Weights of a small mixture-of-experts language model, trained from scratch on English Wikipedia: width 160.
Below are experts of layer 3 (counted from 0) of a mixture-of-experts language model. Rows are named router (the router's row for the expert) and show model dimensions 0-159. Each number is 128 + 24 x the weight over its row's rms, rounded and kept within 0 to 255. Numbers have three digits each.
After each expert's rows: a language model's description of what the expert responds to; "mostly gets" lists some tokens that are sent to it at least half of the time. This comes from a sample of Wikipedia text that the model never trained on.

# expert 18
router:118084102136134121112105121116182126122163119170126106127071149118154134149113124115130079160123066115143126112128132129139115086106146148142129111139118129143100101131114147125154140142104110152140157158114116152144150120109126115159166135086127119140119128171117157112128103132136120090174149115148155156166128093115113180066133120141154130165153127178148133130130064125124102130133205117146160133103160124149129108125145069137165132138135148126157108117170159121151118119117112
What it handles: Sentence-starting or clause-starting pronouns, articles and copulas, such as he after which, the, was, his, After, During.
mostly gets: " they", " he", " it", " this", " his", " after"

# expert 19
router:149117167121088087138150105142132118095136122092143096124141134135085166107110153116101101140120181122089163155114125141096128126132123138136144121117129135110137139110145144099138126104136098109136139161095154127135147161100073152124145109114116160143099163131103118142078150184142158148058111089142125100092175143162107183174124133169143157127119156135105123135131109127061121120131137154126126146141094136112136171111143088118123137133108101144121118150145105167101119098138116
What it handles: Beginnings and middle pieces of names of people and places, such as New, Green, Brad, Charl, T-old-o, R-ivers-ide.
mostly gets: " New", " Brad", " Green", " Charl", " Clay", " Nor"

# expert 17
router:134144116147121145188148140108132131136142116092122129146128098146128119127141121146098104128142130133141144113117157144131154131101164177122123136120113148114088113175110117090129113107139124113140121084197148116169107101125108100173158111105105102134085142110122144105148161150095099141140156130091118180112154141111107090142159129121134082163065153133116107148138079139121093091138133173108125151137180144120132117130164093155147128113128134116138049125134132154138132122142107
What it handles: Braces, backslashes, underscores and carets in math markup, plus odd pieces like TV, tick, X, micro in technical text.
mostly gets: "{", "\\", " \\", "_", " TV", " X"

# expert 0
router:128135177149142110152120110126138120150134110148092150150138093120127148119093102147119089149127109124135120109126128161107147147130139157132118148126122118110087105198127120088150121112132121129135115142122160151148121124113096117124113108114132146104083168094140116159136132143135132156141158151115133160141119148149117125118130153139183145173078146114128085151127102140075120090154177172155148189128125177138147094162124140143118149119138157131110106150146138146144106105116032
What it handles: Bare space tokens before numbers after colons or table pipes, as in Built: 1910, US 82, | 10 |; also some name pieces.
mostly gets: " www", " ob", " ", " Tony", " Ped"

# expert 21
router:105140120113105096138152082075120087159144086137097105151078139097113089108140159119142109093134103122125151136129087091136120111144130077134176158155129092099088107142132119090176141109147137141169127123146134154140109114143121135083103099106151144124125110131149135106139150134151130115074137091118107095143136129129132133104153090143120117115094132153151101092166156132116099120156123153133123107162118136116162072166144105112101088129122129152113148135115090096118107150086114
What it handles: Pipes opening table rows in award and results tables, plus the, of, for before institution or award names like Royal, Arts, Education.
mostly gets: "|", "|---|---|---|---|---|\n", " Royal", "|---|---|---|---|---|---|\n", "|---|---|---|---|---|---|---|---|\n", " Arts"

# expert 9
router:100132116106116106134150135120175132153129116135137083161150145138179120142145138100124083144126072123110118122147120162164067121157131167102149158108149091134102142149105133128155134131103135093118143075119128145134095172120093152169139111126089139139067117135132125121155110134088116147108160144136138115097136172114115042156130173110155117111111129120108110127111120144101116150152110103137105153082156159123147135130156112115142122144130127124135133095122140111163077134105122
What it handles: Adjectives after a, the or of, such as new, public, major, local, and suffixes like -ical, -ious, -ized.
mostly gets: " new", " public", " major", " main", " special", " local"

# expert 10
router:143151137135114111140119118118116152144124100134129124149110100100139177130123103132120166128102134136131145157133152125161111142093113140169139123165127091111113147110097102153081121110099097172117137128149161092145121115137105096148135094131125097071116087080142144167132106155148126142159148158091124132148142108147109118123097151095123110147139170092134129112111141138128141068114151181091149104108106143115135100109172129199101106137179137122142126170133085123116135123118080
What it handles: Short mid-word pieces in foreign names and transliterations, such as ir in Geir and Deir, ing, ad, zh, plus Cyrillic and Arabic letters.
mostly gets: "ir", "к", "с", "ijing", "it", " Bad"

# expert 3
router:119121131116133114108177120135159126106109137113113110150150099137135120139110064131118078108098118132113107096100121154087164129135093129116136106163090078062137095164147142072089147145153113098108118143143143093153128123097115176108142144118159140105119116105146132147121112095138125143153110137114143115134079105133142141127115124132122117170115149153108135193098096153147110106134160136124128122123099110086103149179139144117113110171079147111096141136149143115150127145138081
What it handles: Blank spaces and numbers starting cells in sports and statistics tables, plus mid-word pieces of names, such as Quent-in, Sat-urn, oreg-on.
mostly gets: " time", " Votes", " Ann", " %", "in", " Pts"

# expert 16
router:147139152110099114129161136170170096125114101112113125120110091140096146100141148140128095150117114109117150132100114153089106110101116161146137083117102119121124073113140104136167153154148099076129092144141148112161116152106088114113126141175145142135103128119096111160133111177101117147111171137121120158092153136170127098113147173118148164167085134178094119144135104126127164138151159139143121124141138134103182131141136113132105087157109151116085090132144133164134149125106143
What it handles: Nouns in institution, place and sports names, such as University, School, County, Championship, football, team, often after State or High.
mostly gets: " Championship", " University", " there", " school", " College", " Championships"

# expert 23
router:119142167091119100145128138153109111122143102114095113137142160116121113096109101122098109159146133125128092083070124137125153125118113119097157161158163107131137105176129115143137146127128146142102107113139126164151160165100122125139134141100145174107139141128127148146115091149135112123129124108141123101100153147124136111107138125123148148125147134140155107101154079174061131120127150120184128161148164148091143114129155100124053165171164129154093141166111139155172128158120093
What it handles: The particle no in romanized Japanese titles, No./All, and short syllables in Japanese, Slavic and Indian names, such as Yoshit-aka, Kr-ish-nakumar.
mostly gets: " no", " No", " All", "All", " div", " Jan"

# expert 5
router:142153128141134127108127134113148137081110119126136157149152088111160157198110121170159116174121090112122130103134139133148123137104104161125144121149098142096051122154104111119120067099124128095143119122131104116163119105117108135132133139137134113159096109102098111134186119143122103159122184144143149115107117134157163097156134168101115114147155110126120140124095114153116142134149168131143148113126150130116161131102117117137151148159095146063130097072150126161153100100131120
What it handles: Nouns such as head, back, role, view, list, campaign after the, a or his, often followed by of or a suffix.
mostly gets: " head", " back", " role", " campaign", " list", " view"

# expert 2
router:122140132109140126128109147114155132113171152114118085163138131136117108095109120178134100118131135138103107121128071161149095086075161101142177134120163119128073099172126082167100139134187156112141134132120133114108111134141101133138129142145140114107122126162125151131091105131135091105136129129103118078102115123141153185088099103110137130155174127143109127101142074143136139130118179127139128161139091123124094129099172132144083149113143156092114134119148104109145105137138123
What it handles: Colons after field labels in infoboxes such as Judges:, Editor:, Key people:, plus prepositions and conjunctions like of, by, between, and.
mostly gets: "=", ":", " between", " enc", " ·", " by"